{"hidden_size": 256, "n_experts": 40, "experts_per_token": 2, "moe_layers": [0, 1, 2, 3, 4, 5, 6, 7, 8, 9, 10], "norm": "rmsnorm", "norm_eps": 1e-05, "optimizer": "muon_variant", "learning_rate": 0.00709, "beta1": 0.9, "max_grad_norm": 2.0, "batch_tokens": [32768, 65536, 98304], "max_seq_len": 256, "max_steps": 7222}
Below are experts of layer 7 (counted from 0) of a mixture-of-experts language model. Rows are named router (the router's row for the expert), up (a neuron's input weights, with its number) and show model dimensions 0-255. Each number is 500 + 50 x the weight over its row's rms, rounded and kept within 0 to 999. Numbers have three digits each.
Before each expert's rows: "gets" lists some tokens that make up at least twice as much of what it gets as of all text. This comes from a sample of Wikipedia text that the model never trained on. Tokens count by the router's weight.

# expert 3
gets: " ", "it", "1", "2", "ens", "ill"
router:480461496487402555529536456466465517508481391492432608485480486609503500577416556581511449502541430570518541513485409627536532571564552587512534532461515471463466587586504387505537444490472543473536483513511491524407406471550442451546527477520438499537545497497512557515460546433529467411569509449527411443526481548503435536516513486463499470414445567537546442493488554480433575482564452402560509520530538457436478485542423500527428474456537512439585475458579536445463544446481551529478526471484396486432480538510493504439507539493492491475496589491517509525345517505589556548478426522531449514385561564656468608435448448500510453570491492489488514588461408517533531475540411511514470457459450491554499507504450449535524460450543494473466528535551511449453411520568559
up0:483527538599514566541488430569508565455492484518418506559419379579449496466468483563478494553504404547531517575530415507506477438475484480342447514483515510592502565547561433512485468572498579532496540500529438481535464516549473532585475567434568484549445516626487491534532537451458438488491509482448588480498446417477536432482482500537459509487411581519421551433423484456526544564481480471410486504534390455445382496478555494482430543374533518493491502528462461475559595428521498546432521464509496578477498420499432494524509534623492548393489484527493493497514456588550513489415492504414578493470553469521477446507430543529487440486551515542497515491487540508545496494525485545486453416433448488499498481564373467571455549413530472426440489489505471509529437418499365

# expert 6
gets: " ", "ov", "w", "v", "b", " W"
router:604477561477520502409493410532514438535506517435447481580514467552426543449514501504495453443467624430556419547468562543576507509490498469486565475517552424441559565458468490549456490477456494533483464487548485493609475544561451540458512497423502474512534524437594466477471525467440375464516399467501421452478585510439529461476506499536499418475480507531486392541540543436464418497514475440429559420527505486541554446530565504513512488541506369508481468466497530464413467499396522596521549530580468490566438511419547587503465530572524489498522474455461525523540389537502452550502398522443579440426536435556478569387602454452542462498500406399442532508421542623440427460558531431420547471535543499514501500575519559472532525533448487525464509486520500523452527487490573
up0:519464509465511518463518517468390584454544506532574531570549532389476507566518546572544566493541400500396441521499539443529524522471548492504528530555558457564524535473500487525455455559546537500529486524503532522466428500397491491528462543474510482563545477502465452510527466493407513528589510461551534624510506467395455551492493586534538511485577544412444471443490511555463427507502494485554467517505482440554498558504461479458480433480432517458492558467566484475556428385500512486605636556533519496458508425513535487475487531483492450565456394628493477507458506497641545507523556487475491531486430586452587503457520442435446482555555430503526497477517543496563514557650589423445577469609480516559552555477434458445528586478415410497485397598563526468549507515465497

# expert 20
gets: "9", "0", "8", "1", "7", "6"
router:551512508501493473530531464524441518543498584513429488595450511505503348525510433386428405490453481517429528520512480572566532464537481532528523479409480579458561541579534529522493553590488470486501487547487443461585455607461466441517505494417519570582462456430423448425464561480616451501432468475473520443515518455521419469535475545452582526517454567573504469550583491622492482469481401423457543474538491450428495530509505556519472453490586544426512539532578620456523425566548551477537449473524475469464433475530451491483596508585474454483513591477465548436468512555536481427447473416532536444501479466487528446426541582570522546473453491494476449457443468410543471440507450508532477580409527580597429478551511446489552470516453490466551404547514475513423538542554502
up1:448490572556559437517501478500491476496468522482515509482583471549493564424557540607434462546471507552505410511527513482529441551503522514480468402467479454499493471632476475483566528485540516481535551461449466452425611474542548460507451494479558444603555553467514526501467550511549502541556632578506489413569567485440533617490535515454574536554461549521525508472525409540544527557471442562494571421499547374513503497544556454603481361459459483509423520426491563446494542499484479442499583378486465507469496529549480442437492459513384449458561580472422488470512418545541496523468561579456529593534471474565519501468531589505525520435520533623536530566509566458485565481523560551517497478436476419536494543535414417520480547417536575479487477519410475545535500553468554

# expert 27
gets: "\n", " |\n", ")\n", ".\n\n", ".\n", "\n\n"
router:556527509472477545492422451514539504510556495482555474483543498535448530489486497543559487461417673430435471467501511533518501511503476435543509434504426548525503543609650503563467493404499402473436544576485482521468463446427538535520526538514543527463444476431433494411563481493399499502428444546542525479553429536519525602435523495446436483506460411423553516534538513503420446533443487531450475458489424547535490559435448489523606505421517505485520578550464578564529529481503470442587547407584420372470451439452463470534506456476512542559456517546418482470425465502492482489497463510503506565490468498482418451472594457485503553524474456545596415548471557442494455443525449525498469486544585454617468541498535445448543545576503416401475554508578475490525544407423538
up0:452515502514427445492482416517469461515530526572475496408441493447474444531490542477553558534421629486480463472558526556504536400462489432607551443535449484457494417441621355527514439499465518481460486556471497631497468541512413476573510626521536482415518523535454477472534447521535610547507409520473545489572506517481437454500490447540480644441528517454556563496454443558469447546490487520611476472582508497454538457533492508463480534456476464381519395465531504453588471586616474499503545561441456463475468590478586479527476474572504478519469538448497436420565457460523479471440524395496508482500502487415480463503451444541536506547618481527478435520531453607486436520513483493522499538510493492406436512502606551525445461462520492526585505501506482466414485521481511

# expert 31
gets: " C", " c", " T", " d", " D", " R"
router:526585460463538519576525524488429509512482487490490437440470468500505563434523494567543506518439484459493518476398470488545502491386507541478555451568555529539492477446442507559498468526440449416470449478496487400689515450494559506487507441472557453573510492462518509502597424482542531540415538621415474468546452401588539543478494467483538500518435550439481486517516589471504588416416492576506456415480548635588542565399548567502448472473420412514561472537534482462557439489457406525532471549564530444581554561619504500581435407483453498586502553537464546449512512566420502560482530525585493518589493489512489509612525516469548521509509504549473480517482512485565555476411505498546460557478497488477448497507496502420496433450499504507531586586488507460459511582505563
up0:547416519398464535451416524467553519498550419423449559514548424511475507481569518424501501507524509524517616524470451485563493495399471487532576482545466583428528545477571484481482437545514514541494458420484441596494528536464583496579531510570545571507487439505557474554469434498424427541532592500544485451500456444513484508541437589435460522406449389430597506518444483478451543438467627555577515536480562458504477455433629480529471641520541523446477526474440444464496428500494487480468489492424446454440517439477444454421544468604560506509490498484529500492410456465587491429475557505429493514376557466528498496460513569429489515491444494507587561491526469472484491477521555534415517484424550436486517559535508508619565527463535560563459473550485475471510438469554401

# expert 19
gets: "i", "o", " B", "a", " y", " M"
router:545592486469492571588470518495511496540479513478435554501494453407445515518523528561580550510503503401458491608577487491590499523440454511508534377516513540498485490413379492463542454566485504508409497424455492437498582440420555514442488472497558492468527516423592476481499476551446468551550540549502440568454579472551519588501500502589497535550540605476431554565482455523534474503585483509419444518495553626574412512524443434523510567471393511554357475556594485567516516560494446465476408481474405523446443493508585459507548443429499483560474573476467461465459527454538498540537536545493472537503466477546479451553533439526449496524506514458516446562522610506465441530450467501532446475360556473511510618456532519575509387514495519562444433498460513490492463528478536
up0:474569497484527480530481477440524562543460509511476496525470464511400440472523540510541491563545514424463495480509519492499515393587425558521524493378444502444409491562545382514436520526556548521468534467505507452518450493455562409486464506469430505441503501494490573449528461497499490564595466526503535583570411490482551636477412458518447500556429471466568476470462508496504445459550537484394464531430518458513380534535470485572486480524453422519540529431484505505503534539468557418449490499548478449511480429443535469508384553452552446556534521527511521463489459538553476504491414539539506614484530541427488640466368537535560428520598435526543490675483623444472515520472475445499468594534446480518577490569483452504500507503581456433465543389426488508570485487518510

# expert 33
gets: " m", "ro", " l", " M", " con", "em"
router:544431553504502471518565525508491510550445547489594558437542566523540396551621508484536505467481490547413600517550508512579520472441557489515482496525477496489517541502500476509564450521510418562539462485547461480623534514456488503436541486437562500460373443603551526550530506535428493541505424484559465435581480459535545507548471516580588443477563575439528404550529450465427625592441548602602409498592541500438470498475457544432553476506494488486465476559459502490558524540431452451514456569508474536538450499456464528527532497494499517477509517419451501382521513377492439540510446513509409391529509552443461543530549408378494525479497462463440514438469552463520485539517540496499523486512503493430450479554501506512510386427489548580508519521443592420571461581545431
up0:497516587577577518523528479399492516447520536577539537507586539496557471520397504337533548533406482548520469495524423574533460541477534380527469524539416518485538705485521533461574492450541434579489534424466532496595565530529517492473529515552541578473426515510534509463548539486474422485463525459444450563515473488519496482552470462520550478522538554583544497469478453432448549393500446434504443536543502518449573495521486489421527515549465605642435522529543482412511576485451518474483495457540439596467439466523470594534487489475522480423488514475489426459504512492635499496425555556460494490552503551436413523436495498448515572619605544514460534495538485565476506474563443443467496563559519510453504425561528515530518573529509573563513522528506492511538480441485535

# expert 18
gets: "ad", "k", "ar", "h", "ir", "d"
router:552467442468469509517557492551450487585561478436444457490533431507489578462554534534477628439467505492516580460370509503523466519521580540509504523469526574497482530430548558520459571468474531532536498536482525579461549504496492526539536478546417547411466549504471542506488511466448458519522525470409475511499503577397466498528524471560414546520568491522502556485534464421422554500450487382537574477506558437621467447490497536488447444538468461557533430487526479443472510504438618481514462438510576558439480546474531560489457510569531453476499407547502516617454447501527558485487514582554428411423498492412563556526583463534542510518482519501495572565527583580549540423584452432518491421463433432466423408546495436523577527479424550427463520508528422492435374421498600
up0:499476400521428532507535471576470420460568564493489427591489513552480463434454433549530453561427543493465470501509492536489528510527558564545466451400432545481502485456461480538499440623473586609552536574552515415465631483587515466444507523436441380506503484443607514547519438539528512524393545557455452437541523547513500535535488514531558457447558458570589490467528514555491520565466508474550490465518438543503327506512595532493540539526541483470518500497446495472405445556494520385533500551457592515572532498487434455552464476581520421487474531500457596474540443600455480517530528386526563502481523490560564465469523491539499466490444595416566524502588592524538500528489495495565505485571405524538521512488483565534490506505496525580485496592425441425528501526526494

# expert 17
gets: " ", " New", "New", " new", " Votes", " ±%"
router:553534539478512490437538426488508442470478527509524476404447487454539502440576519539526378423502417522562445467516651569459572467495441549399565435464493563502522474558587553461492438455407483590476531385508498476588540426472502523468537565504510455590560501519481548529438477440447415472430492479558506501500505548445492503571509422517479457441433457509560417540467556547561521482418572481424553509461493466498458548509551503528562428516424407558505463542533436546454479559491460505447553455575467488525504492400425485557454460535564517495508437462588504614515408555479466513523597460557520507454575490526444600476500427459605551426512470441478463512529463543527512481490603546493457539545551486508451589624548460474452550446454473552488488461480447473506523531561472
up1:469481443485484512425625466392419454482551522465475525408484533541491478550580507491522487466409545605516443537519540389444507536569485455493467466456463399423540511449429542433580500534524600565516383488501483505461482468424497457447601456588540558503558442447511446526482456428451486560508499516562502585469527547458490440543413527432485479552586427425474521545499576496532570545471466544548448575444521461552475509516558392545504524441434529584499500503435406569473520489473520440492520462459402452485499521465524401455498497557423553496531549484591507436551557461501433474454440537430435442457485490443418464427569451560520537528549489476566573595493536492536493530455499476467593506482471512486439504459478547599521462480514586485526539507507475538474393409443494

# expert 29
gets: ":", " |", ",", " /", "-", " –"
router:500550532484530515388433502508456446489449712482521378437506545446523488493486460534514438559549507461445471468402571485460514538572540451491484554524549528483474414458503477497453556449591615538461540478487482526456512485472498539544442550531555448436538521510494452582523478524500498404540541451535561537520548508535572473477515534498517510562545467446519396472522428461501417477569476507456415571451516563561501578482523510583433584485598569531504535536481489491556460502516451558485412517531433515476445509548451504408586475430519431493468497445526554613525542469470501465450476539432540553473476465576618530599459440459469556504563559517521528442492462480430424473499521564499561530553420492602515457470644512539429430567556502530506473521539476448479497471413439
up0:501541463507486391573554557589589493551551416427502486574535501544507531404502482510486487458491601513457487519486435487507589483505506497470526466430503496531585626491528474503459636448472432500540477503578474556388549513490537483469565545401562502532495512502439552466468482498511555444599496605425390467506438537594461500547507516417490556513515522461473518481426515490422514423572524552446501405438518446406475569440464392604495460466577526471456526501461491571468580460465484460424489434528557477481397571560505461515556506495446479385548568507479489557504459528483480456547482568470486526513380451450582517549483538473467525512447440516520525444459540443563529577494572587537456564531440540450485588489470470549484483480457461540448525566454499493583538510495418

# expert 10
gets: " N", " f", " n", " s", " sp", " h"
router:523457503468546481525407534525444523557518504459382489462467445515572446512508471442539590455505463462580452503547462420514523450444505492505471485553450552525530531571512410473579401453457566465403548522607499467546489469513500522460587486416557405616409488488423524560583404465457492514478485499591546512582498405468470447515515565590519519565529444413401475562453530433446439446366497537438582573463523513436470523538487486444561538488409632511467482522501516557448539413476420521475424592525575501548486509548502562518487408473417556483503445472476434532538481511460535572554485529454500596457480521500476506572495472469464491524509452492433446513467525472552453564515480454486481538508556596419473477567441513514465499445426555526512542438468517443422464530469534
up0:476494451479511438456465549531531489426526501571472538521578470526450511502522464452492495509501399447485594506588537531500414496509439458538466491410512514496443471540435534502472514514525488484603470540438541437410597487503495492570589511608450458465516449445403554488573486491560518510537538524543482486518538486545529534366485547448504563434554517523552591556504483471563535522418540539532495574551542392463466531540445436492494508477469573538491453531545518572577447491493546525482483522495627476453429492393525565508606477522418480402508571659554503423513538499456494446516567536541509523475529502427433548674463519448484431481583454515529531501481532452535564621545450449538544521433496470448524510537370514514540463515475501495513493541515412560492507493557383

# expert 28
gets: "2", "1", "3", "4", " |", "0"
router:557529479485524524524558480533591473514479427497507540501470546426495544444595493476532498500481550475501468463575554553569604509516450518480528458456525452532575543503443422450524526416419468564583549529476485503449517616419555575397494476557527550621522570484440490410484540488437529505489557445543541513478529542476512546605493608567582502509529540517478451459488486490576406478545414532492470528469555471524433467566455575524560526581546386526522549442412520486511462439536524432463396550521509479451468483505483427498512554434528430608456493527481495454570467593568548573507587523547524482520457552435463539531410493538584493514495450457438517544448491513463441458549535443614579486452410566501539528540483455459454517465433396574522510499415598438492446503465534
up1:495493517418511417499461520566430509550607533452591492514532458500409510535467546433553462460503660455454458420441464506428464557430493416615583504490535530525441452487512493516635488414514492443470554442563542515482448526524492509468469530486546559447509540450547562484510577416484513515473501460547423519562490489559480445593429398462547481488517498542570507460526439502550587503435532506493440441463532479441460509502520515645524490444535538461563531559519474532499514426568330495461551447543515574533467440573514482590546490498471507484510480487575488468520618400532537509508419497517597501495533553552483554447516544559514519529525452598475614450582431496517473568565566537532470555481443519457442578525493542491579471552505491576482449474434488533475535532505513